From a checkpoint of a small mixture-of-experts model trained on Wikipedia: 369M tokens.
Below are experts of layer 4 (counted from 0) of a mixture-of-experts language model. Rows are named router (the router's row for the expert), down (a neuron's output weights, with its number) and show model dimensions 0-127. Each number is 500 + 50 x the weight over its row's rms, rounded and kept within 0 to 999. Numbers have three digits each.
Before each expert's rows: a language model's description of what the expert responds to. This comes from a sample of Wikipedia text that the model never trained on.

# expert 25
Description: Table cell pipes. Pipes separating cells in sports and statistics tables, plus word-initial fragments like comm, def, ra, Fre.
router:567493458552477537497431435469546514537640557429479562484502519495542558566539546384453520437598539490492479506459517560442572519508505446421555531543417520503555466508481497421543544506560439421474480547558470464463448442481453501554582521432451458480500544447453462544569603441479505499525549475502498531591508475521517512560441457493419580454438383562477374449464480462543517534492
down0:504480550409562507517514447454481479503577459519435453527439483460480582517519414631540528476473493415477555476348556585485473484518542487503528507497511487485501587475511553520459459533431469459473449557563484515532474439559601440327424468547580470548456447571476527541509507504511570465496560439487460467405507460470442532433559546539493462588509539581519524562495502512508474549560
down1:442566475523493453553498451632593489487555487453454506459516511436529494560478545479439456497479423509516464456483518475440441518483489362467580452477566545521571478598542473458442423548497430529432596505402390471419530571549500476529467467435447507556393505526552494623511504476486445446520523538521491461513436529491573438517492497564492507523399471506463562486532478555458595483536
down2:463503529472544482499507475397399459545473547492466468535482574497482500476524522468476499513386567439519486486465515541527488474440579565509575560531530445475560489467515527486494545565519438480386492424430516479534539544484604419482487428589572599456453485522463510493539486592632597537539524596539557566546469406472514469507473528479554441560424504534386490468422492503495456426513
down3:407548469525584496510510499430504452554534496519463558545525465425434382462577492426442473480453548476469556534484539437520438542523523550470533480413507535517415488557506514580545392495537494420593443427445444516595464492468502425593423450609531510537498545493506521467491492532524498491525497523468539526441461490500466599515548675427519526473440576454436492512527514478519428522540
down4:489416421480558634517483539440527551493530526402441463542416548490492602502521489417526600383529528463533478502458521521484503568439526520522464583465449539534477531524485539535521498593407508570586518508544471503541571542608508525453398461509499481500502557572516559426560536420536543475505509563553487392485488556488468450568462540491567523402537518512573506417469479493564498515498
down5:470432402474504524571464484497540589434510526632598471509472417506481526555529492461562590534439494455491458473469517530573419516558605534554580484552546520471547562510493523537540514464534480556417464545426486568446420502509539493560471605495411502548531455442541440543535426593569563482470504432523480498481462477469528552518473580583508539480439461519553583450494500473402455531457
down6:478591470472459557494567549419460437471539555507610474593558566403524587582563544529582537497507462428415448544525575499444454508462543524506528428609521450530523519485462477582448501499460539536598505465454541526525484474492543527443475526518520466445480488612518480586470502435548506469461554419443577506519547500445416536568526566492523446552397522493439471468480484499554452586479
down7:433434490448541528469462476477550544594488501574484509503416543554455526461546488446463493454485444393509473329419584558459520439502518477525486401475569502472430486503449547558475500464578452490525507477525558555451483475576514544479474539496489452496555440609479537521539459578525502523489466570411423460540509524557450420510476568453431466432548542509605446477604542540433544481488
down8:424491524498538452522516507451569554480503317536451479491500548465519491452435533506424573493501454522493640482515462515535513473463493469538433596516497445551495475415472467516469477508508479532433529507418542477503549389477609513503402439548437473485562483446447466470581532504546526552506405446471436562563429498511525551507408500501488491438424441471548526394477577486552535438442
down9:506503486385570437502535475438598511497542555486415461462493436527474500443511501469402498487543473521536511541412445428490463574408518430504553516449479498492559454589402462596477485494413500573517466584536569581494479566459521456544538485486434486530634412630482543463505448475480566528479513611466553515499502552486507520514527460448440530516511462458431521569502603481495525458502
down10:439399552554501493549504540453521474566480497486565442395457523511586451459480429446432521570552556528525500503520511466503477417395477496460544506558512479570535615529555527474423514488518457479586565566405465504513460570484483516546473641427535544485559633554459475428530487530475371533510509449454460428501530492512446516467534531540499480528526546471479538478573531623515540487512
down11:518549483509509511481442454535497382450535456528533505506360550466443431550536503512500629537521457481532492456427488420469528483451405469481458464487535473447525399517436459481436519440565491533440469556522521496487452588536539508383452545500507470446502523591521490457514506457552497478457549464570501468483464487601659495568495400483550405512490410502435429523452534553502495560486
down12:549481476591560459562534414505567497461481486507502530418577475483467533511465462558377456564458432453451496513508437340497505486465442500526496505556476453495507551424465514492478544483511550567509517537410582529487482644515474531461644473408571532500479547505548473432558458497462483536514486484505379523615525501494499497489577488433542464501602440455481458510463506490413519526510
down13:506435496576514417513460544433493480484536484470490500543492557424500571588569429495441447518532494530604532523577525476504530474526541547512591472469534441502616496485437423610523480422512436514573536468467576517447532483561437580562544563481619461538479470499484498482452535492506503550489542489432574610565435513536507557494442547478382526534395479529545473489492477584405493539522
down14:524480569454443480472487572524509500522462556547607529638468562561560505499452528486496539555517558490451437480484521544525566550495505502506481535528496449449545479540494584451477542513467530497601432449473522539532545588620559521484610455375461527474437581512516474498548403530503536511541581522381520528537563565448401442506512437566463474562558546530464485483504438483503608479494
down15:434573461453477505514467478520535471569482413495521536479525531448364499531433477481472539361502545587497518460456525491478627448550446451510415584598473497515537516537597480420469623423484524434486528489450511448490434513544537555480532557466465543456527543460516493533404510499588519571566493556545416485491445495588437480574530605508465502465549504505523510534509543463494442565510
down16:543476470508544471531489465518520471501525649535472485469600509446570425499453576568459468617482391529405464465499564515417477409488463431483571548446452497493507446489568620429560529419527516523431477492483509452442420493457479519463563492483559490460439485562424517493549503415480530589487518515491451445543483490505455494554549497502526421587400462424437528499570567493489500521454
down17:562466474439490498655412482518567430506418499494440539518422444453477509403352555496529568499517581515507453565422456562418492512588480501535502454437447496521502479426474468522528516489437504526528442499363510455525447466495425524519521524499489428426449595518472452557542555490546499475461547508479517413514531434422537502448448463468467440515521491606541470540428471469458513559516
down18:571496477496557517473530485458517540560467494588527416642445503525483479433492497542476508501433558529534503510526571479439422417476555451396525549411582487585532440558523500591507433467438495462512366447409494535491465560538522498565508440494398517526477484492478492482449525496535521471539509479500520508436520517519455427451482579466464505522631592498428553438487619535504471447557
down19:466511504493601543609426445540492536351532637450529543525573429518504560511512553403473510586515508543488485543481572555529449535563448489542535515458433544515517546471414451418564443524425448487572491492432527496454498594488523499525484459516504571465459475515417451415450515562579570494466449459465505469474461571526524523416453483561509512471490511445460547496397532565545502433492
down20:505448541523381532519491379509479476513574501473530522536504421507533383436586485567504536498499502582503588487501410449494575463527472561549511525424460501487539450554481464457545569524512533525531583444530472552500509590423506479505496494547486474487546514462548456465490418484527457540418544575551530416509538543521533420533505412462494530474520420581460441483472384452473592505647
down21:595497519452471547540615530517585560475532449507514542446503492506509490558538467477445480521456521533515509366535568506483487452525492461444474517423539504517495557497409427518466489499492473475570544450436606512503460586508476511455584507558505536518496524503466501634494384540460572519603389484448579562564450520489594474482499493395525543497500425396425540457473405476517493520492
down22:535523601482492453478520493528544474455521487463426553555537395512448499552457516506546540489585586443502531522538471665552498512453581399515519475483570515532546593394455581538411460462482513458523534442431449495436494539575499433542461498513405473479501492459570515649508507484557450504545508502403472552564496494425482485491421571488497491501517462441508502452559478596519489518552
down23:450521562548587542615499501589446596558552515492509496551495490428481541476460534500417505533484451460508451411463451573523547495476431545543453436579549484514569456489596520547410537572500467507532532459573438404519467471475435530441520426470553429396613472526532521534523544452485514453457525531538491468372384490503539518509477516499541398504407499506556443458476512501474463483535
down24:385480435437497558547404525521521359495415500457531433560501602513542443494500474438501420542522477515547554549427504521422473530516419430567549535557452597445532405538471492394489510551546455550434509518508520462433527498602464452527436540537555439481367485481550522488444509513567514496544537521519550508508515535507534501536431492526441498540442510385467524572495470432490517474531
down25:516405555475511396568412471439547565478482508501512622425474514477519459437480499513497507430471588450497435566575541415511503541570527511519595482553450502475493553520515451513546531493516427528477440512484436609581497534476544519497497500469494461390537402504507536493524588429455533644490386581488482491465502523604546522583507461518572470489464446509443491471438495499542530446531
down26:509432595440544429476571484489497463396468518508523461510444517483553509490520492463556533515459551546494510467504600461456438505522446453476528412511556544524471380443495474552428544557565607485535495568543498590502475589493488526527513577508537576504455598533541438373508448559473469425503531484458582458539519569466535441480506450532521533492543614454530550585426575440469559446464
down27:495534591546413522396570500477528528530485379460412463451524532443530484431519487520482516546491531639454405518412457436536542467548556354525408461535491471477485483497420523566515490449523485446522429450507483508477558471574508538520436402500498472467548532564478477493535480561518528482437478551438502488436494513475479457556419613456454581505558505521526467441500462431423525474420
down28:563504477482524502541471477390480577572430534527521479466506510558476330534481582546503471433462590530513464501580525520529553552597509415448571542467438482480468442514457515438556506513521484498439477467486513505549497337519501491478605546595478478471457403506496564451511529510575460510495541553457525535468419540560466526512440607459545421477542433501517439510551527540559461494557
down29:412545492604632468457598520515528436461539546525489481476456520482480469554471503579443518483451476497563555569486515447524457502449506537517442525435463496510464497434547515514415541497423490563471521484537393530501452448540587418471444507614578524432483547459408462485545509489463495629446541487462483487472418542529541537431505541386459465602526469527437478492519604525470437545481
down30:483516583548486463491498550460485453473515451534575491453584462476470429380507529591481532504517495484494555519534513397522576483536458519440302521542506552564458462465497384488423476414385469463528475490473502420499533466543516550494500623482490444519508505529457493465524501499559508497498458559548582504456528440626512556522504426544578482477546527527496459477548560480610549515495
down31:580570499485518488453530608414470512557569534393480554496500500473563567516446583397458468486424473474442548512455555451519498497508531421500515553555504539457528489511426568432511535538484492424502459449472562566476473494563497393460579489569538446512522431513507496521534501404427542486434509516548449492522584491619495468464502474479375464481423439513566506535443474511389420429491
down32:515614478449442523525463555550449487502464572444497590490543457595487436529477494498425483518507543451530536501505516467507480443582488570632489541538492602462527487516520532504455496493513396460382487476569496444417518432623496596500502509512512412471440450454447525554466491507476486490469468494457514517478548405525465440426508471558552601464393469520551587475459492408515480541413
down33:527557517503632439496555558474505531352558531436486543509439505538478477457446500494542530480532470518474589443518482555577507531516436511401410535413446493482473436536465504540558495486548554574482477390474476512542462442577469475538436558618495540506526547486535584528520480468469507576420493497523514528436514397468472509453596431433508484513551620521489513510528494416538465451414
down34:502422505474477551489502477573571419514459496524472414464523404379537514535442433576459493514445463433542573493536489548513503463473465519511547431538504507623414454549559524428470497516497497511454475533495540411546370469446468543479389514498513561535560522482401575534503470591478494483503470498503400626576533557438515518468470590436549526462479559517437512486563495452507490536437
down35:460546516458429506439437473561482462494515465439463629458541545436447531533446484671461466481555463610553581504448387370534530433524547435469437523477484552563531455533536573522543563475491491495460588508586534538479595525526487468546555431490596476497505415504503475492545464518515500552516528505509519453474540480471460457487531546600500522453488434506433418456479526458544503519433
down36:512443512450470466481440371467482529474412607439525485432426526528472551558532473485474553501442590532546392483586483482432515498410462432482537608538562550534563518460413537480406526528573462354484452523534498455420504494572449482528560504512496534513510464499560444534433505473507534438507491542522594556528605531438434515504467541483495448496569546514483509543547436500565497561507
down37:450559462438535448438525430552513574504510454542598441502509559502419465501451399558582420528549421474399503561512450434493546555536528428582464448569497507477491502437561523642507465545499489464430466551448534484509449492507525574506469523527576380485425540527468466438490460517511426492529499500520548474566504513499508512445469521591557575476560483495581408465559497461436525409540
down38:553462485529418468513517527485389557486464506459500510405484493376464528414530546509539512486547483506509355559509498484566487507471578579477551588437452436525520447456491559516521504528494488529504519517471534517453396383413424551591489440451545441472441495450481574444569547512494428544459480470452499523430449554537464533564575559595501463370542508508441510493523503448509543486550
down39:511562506515463538483586443488436415464523508542527500569447542504504617468437515526480468449482453364561506434476452625572473531485487488508510595405532484588512685440498505497485547511412401424525462391519438479465483471540465523533519454510471502463529461405538493527493592454422462434495493538528516454486451528515503444529465488467416458507511533564531499471545504529521436526452
down40:572498536533493531539478518404507583438553501575457445490434498437442499464467436575476491456482526515545496486414463577592534501501406532487431523516457504506444488540427525496565491421611520493387452449573493520451449442492479502420478400411500485504508560502572482545600587572557523498514528482373473505456490600449522504483423526484467478504597530454477479521568543497418461552468
down41:520552537480412520445561530479443624410508493439441532543530535486526555489487477494490583475513495555564406535463591518434514587468535618518449602510500482560496510389463529428437505554450498491514508420547459556480529544503599497471544489549567463576513431480427532591401507574609556499577552568502519466503475469538565435516476526532484449494512485486473555535467512426429480514458
down42:611548440576489493560453491512519493495466462488458494401494466468496504573509559525487565467485421471438538435534429459477613428444592474485606504516504556518443555398519518528579567474563516484518483572520578490586485532503489482495461508572589470443657421490472528448550565527451519540530478447471508464527465508461430426465519424478519594468519468471473453450494480421566592503511
down43:495545498565490375573487506494496524511495471467494529520549606497451554488533477521601509493565484462550488540481497484442542467543480471565500522442488442514508509465521430540439451554507393469523553427515461544496590469499445491409619511468561416559393533456446537489482518477502588527498500609500479487397558444490525579493477583479512590540504466536498455532531459620394419598519
down44:419534539496515490479517473471491538528472331435538471436501437521495499471529486574505453544508480497500472465500493552445561441453550573570454390429521486443439447471432530552480531468448410503499477546416504388468502491563614506559608461429500550617537478543513492524452503552412514455435515522424534504406403482558508463522452488463584521533496500406461471499580507551499543507514
down45:488467491571459533439447510585542475514505536509590490510513450555487533544503478484502431496581511469493421476513464543518606482515423493424463584450494479541506520480526523493486521493557565475478511486478449397511562532470499560529573589453371554478475501547525523395463553480536458544435462387529457532523402434496544441558421569528446414555522459487432396523627443523512593480542
down46:483503443475541526439464401490515484545495532551473538559556511525463406425467453488538518517397429556542478559536462510490468459517515445538426496507532547451494472581399459670472569530472493539545435413560533521485542461611418414547498516547516555572511475550550390443497448529458480492505570521459519570497580479560577568465440584439556573511491547483443450532500513485483480533503
down47:415386467505455491544450512471474563474405447537464478461538492552535538522509449516521458420473502563538556541551567523403576554506491557518488454443507424534524557509421508540431572514526592498504500435447489468515438439374528559531504477594471534539426553498532428486497506469472534522441497486469629464511445436510551529513514402538544515512520475601465370425422506454504432530448
down48:527430510484427538603546489577497485412528524535531507420550556524529510412445532564615486486476552363564541517463464460517494506482599504527511496387506513506504602519453554556620440530423488515524498538597512447456535427537490421511430553486424436429417431507537493493439544601482549502548418547488439465465483474512562506490622517501490463513508478525536552528507482544512494502487
down49:419435515454453488507524385603485638502461501504494522528493390492531534537454428461454391536450459535477507544538470492451457532544570505487546605536492432528541508428507468493505512490495581498525548542514540496557441493526463590548516555479550506447493580479545485430408465444501387490538601508479413480580484500565551514512437421574469532453528475491431555442419477485602531469503
down50:528488521389540510601514455546519392472524508496498513415420525480526521456515536590483559597490538572643487615452510471513522536448486474533467493503558562411552466477478483567471501560479396582499502492563522490528474533493479453449560569596596478479505472487547462572500444419485542476494511467464446431512577518459581475543518565536563564526439538517500521588473439531423430459536
down51:509615507455505460533497450461412527491471548455437510526545563507467502418469508563510464385461534465451531583548487512533509469570524477401432494435430475446599508456409545455474552445474480498441596408476433564506495504508501466459549451471563576493472398474499475526480519455458523432559464567533579498524486448505393515456487450514532515436524469482540443491582638493475419407471
down52:587497533473507627479529398522508465422443481510455422409461527427410483519516491552489551464552447565486537467508456468426543538452485528519429451440507479492530473504449551530550584528426534476504551473514534552551390501425540383489538398587395565480558508525405411525482527516487513531484462477568510462473451523449480482518414560436513536506566470535403555524452491469461557562512
down53:570531500483501469470459529562538493461503522563507492493543468467491455591509582463488492457549460562545442628409488481461466392546472496504506535488442559564420540487527424528458544471538463441494535522544506409480484490506616475573494487460413443389497491565452537561447509550389564567433527479444491482438469501479404541434386499448454489474405460500447507522497594461539482533409
down54:474511598570469467556506520480389506433535407604535443557507564542466553503569518424514364501452491523525560546558458468516568415436540522555507549524520458521425492483485509487479488554590485410498505488506528500394515477477402523455433471522461541591408549571504489493620489597510498589507540457469437567572514514556551442471525445490539407463520547507470492553520535488461502503468
down55:517468436559554573398398491472515461443459498477525468545549468543494553457427532470429486484568510468486580447510475491485510569447562577499620481538513539478500492503581499530510549494366452514511423553603453430505556585447540612512521541510536516540583491543434414562479482456457548480523497519574491477503456546572560535483437475559487469485412461568436538538454531493458618487564
down56:576479474506519560505514510451418533472499445485496558541494559490587544492479556545469470499438470412438506450526536619615447474544466470510364501464458596510562518488482438590460493524554485604503515405542481494525476573424482425491498532400553559583533475495568515594527479458475558549489499502471439475449554513463516505451541515520505515470647422443424461483504567565501439519530
down57:433464574484545520528512484429475582488523479626406475471483496524580449522492444525516535528474518520436524432463528538447421477477460479531517449520483561418510467455503411430617542596604521515510523586451531496448473448374571506514436413469461544545526546532524454480485577547553484418537509559533581447502496466531518360534550467553512518569501482487451531443529480459465475580568
down58:552504478481415572502483466497474522439547430392516525556550475564355459464539606462493439478467523519438558556463522621435467561492470480462444394498485480482537533524545502544487514404516422410398440489464450438521598574495513494525540504481444454581584498504421497509506437476515533497437563504443528415533521380547461505491572476472456488527479486482394494521456501512470465543505
down59:508487431477557459466448447467469438490482505505494508443432504494520594567445482478633576559463459438488496556472472482497532534570512428524557477503461526441506488351451475486602524448409565524398491540541549426447530475561488484557451519399523515497485479509565437516458515560427438540487504508537507547579416462457418482477494562579445428544457482454533528535472465385443440534575
down60:498632545500497446455507482489424423575478533521565565509539501450610545475531504485527378624584462527481603542616552509524479395563466485537435473497457513474449444531469540507523437511473489522544468532416473522506531525555573378460507469489513413444634487487490452526518511547468538494496490537569448451537553452518503528475452474505429602456475519534480528478512445497522478492603
down61:485402461518522546471495523422478401453553577542432496525484519503510446491544476491482510530514565492445462461444549602544489393495457493485491495547461431437615517411543444463500515534404558482516549566523543499544596499554459532482441486481364560440559508581553495461508499603500539521441454463523487474500471503605425489508478581567389519398501519507501409518523444552433519532491
down62:418448559431598447541533528587536442527595498555459518465427497486545486491399416483553470506497444517479629526517554413551447423458515476493535481523475508480449517597433517512444456555349482527475428457452442525451461582392497484385557483482458549491499528486525575501517517438555411531487495437484430520565544588478538509522522581471494476515492511493492459525525471536458492415491
down63:506600470484501486483553485426490571586441584489523552548491455543460485384518512472447487454474462433531506484557438468564541554511518466478587512475503540424469562492465483505538441517501441566361507425500495518519478418473485604514409511421482484597616506493473535542562523490464483425510424497576519531421603431531512535458461493565515501569487363385498461481518506507492466496502
down64:544490527474509473438563524550457463494552423532429482436557482461515488529568462450600543530454569577548534505481489564461473490422531521477517552444511481512487682508519548466505438575480553474594484488393525562527519478482490448513578427458470504470555524523548499437454502565573533511396557508453499453416473552530505473486479480441438493597514538551403527517420638579468480518465
down65:544470523479519537521446556507420520563472524544551460518508472537485557481441551474523452541544390657552508509533512442466466418552442488608488525500462347570434411512550538477549486457459600504515550466500601449448537544521510457416475475509463526526486493460467472483512582415454554511482515568458510508593441528510461448399503489491542580583533515538431411523419510492460478533516
down66:427548454544450561431468510511559508486504523517497472478431546449536504429466611419532470381499484486452540453543475528524516576565570479504549492481433498403417500421564475563514542530418483502516475570493529459490470472479550588500493541522382519433479480544453475550476419526578529404502472477565629448438479540491597467479469452578534527593500550428485531459503541559547494542590
down67:546462534549485543491494557520495551445541503548434425613537559493461500487390418509385586431432473441476520470470490458421437540579489530540526531433566447507492438511509621592505491479431546467540484489502518537482552556449459516463435520485412503539511492473514456583473620559459592517437533447555469413525455526487518465496464519418525494485592480552476555399478456569502532555465
down68:453401541468585536542470435588416453464493544527543511442606438506426455511545542483566503501582474438530460405488534452604516520541524559498512431518525498497513485434561397441440478568583489460550397629524485490523557518544497459506593494465495495511425529429488540591476525447544469490484536498457549414551462463518573498516464528484478574598441487514513435578462489510513453544550
down69:570498593490430432452519608487588603465551462571539439470571421526493489489450529488533478561491439530475514426426551508456500469586396525461419478572450568552446438460443536541468521495485545453482444433447528517583565478400523481587611573462443430420488527507523481497467522474483475446458454489480511536455452513469489562515508489449489496473528612525508536547473479621539508456453
down70:467390511522450633475541576469434437420460510539576469490550459459548451545529453483606522514458459471560514543501442506491476498553508536492568455466487427547542479408541433472485573498482571403482502467503576464600534442462550494468596510535491456478524503425510563479550496426384506549452402526510565564532491593465466463473600543562466477504516460489491529508445475410464506555426
down71:384379496579493494356504553496525427444472487458512461594474506595513509554524473516476491527442531538485496513578495482442466469479504543511457440506516441438525489517537475551539532478448459490524576546542456556502533432551572560616550494476386555458559450539505470540496545452463476482470571500473515461440474519596482513610518436515536476586428575560518500462477497418547360499499
down72:507454609517548524560497558520518519513531526510444547563389486519505459533516526523401569477401591483390539468547568560497560543597522520460581420524532447591447458451590547474517547463500456536558520560608409474459480429526476377489485453595487545539538498493519464578540519484495506558504458484493457467484477506536463553461516543472505459586426473443459502591435505483459569448518
down73:520533549459494485368587534410503445537490486469611517493418562486557513547539457582503418548466465440443517564484578425457561480494534593506539582519470497590481496488541528484424533517530461479480469473537365521471547425483515461433539514569452510517654564500486462520510552481469445564515517509542509497495500583451467502488505518413471467511522487423400524438390519471543453431491
down74:482493436467518461458430492416511539474454557448470494533508446495528531569480444427521464391429468429496441524491522453481518495532506479427409511557503462445539473492525498522523558518449467514455488499428451529469464514627491578530482535471558515538450595458599591508481500499415448557559461446519538575517469571421482514480546651478500447450536437416494481441437434479381545587435
down75:537501520428457441520464491436548513554489491564435470450485493538508501525453517566625521573411489462575485504477572516473467426494451511474564526486472504457426492428546443412469544540524540465495514521580515524486558461485554436490444443543371467399537444508560505391567514510504385523395564458423496462460436652591518470523513518479530508534525464495519429555455537518443466452468
down76:524522440552485517464444461569488523418528388448521497434490524514455515525510564479578500491492422428552492486454433508597570588537492512492515567533462542510418500456478483548510538560469557484507522512499587558513513496534587490519556446548541515535421434504542578499528507506483533514371468508470453573535538554490526467566511519626433609496493506541403478499502486648392594489572
down77:455455501456481529444500494488436581491483505426454567524486472521560539566527429527618483506475570477535521559568423527456436491514470501549534532487449581590548517431530577408548469556535522453566570480516504610508640516481464491468447486537473446529466532522502605411502517591587458479563526549471543487505545502458515448542484553495371491554526471412486499499566452544602541475431
down78:460401550498582529524436546471546601483491597383520572505605437478564538525488552511451471480476429429401490444430561483515482499484523475497429527511444438541475509547531547460381487476515558544458428468476539434453531467502518595465535568511573460549458489464547496520495437541471462509530521498487470528468467441400564557470462588507513443506437501436494578450486529482606517613559
down79:427531515500457479452415534537427480509530466508554474459444447542506429482488458459497556597503506537514572467509653443446497412622583504518409533487552471431506514515503495447472441531481509491536548487491532507559468594480552488475520478580536474510468561553505484522501466578539497469506616484412437434480415426553458581568532560496476571620460404537561555489445482544463461499549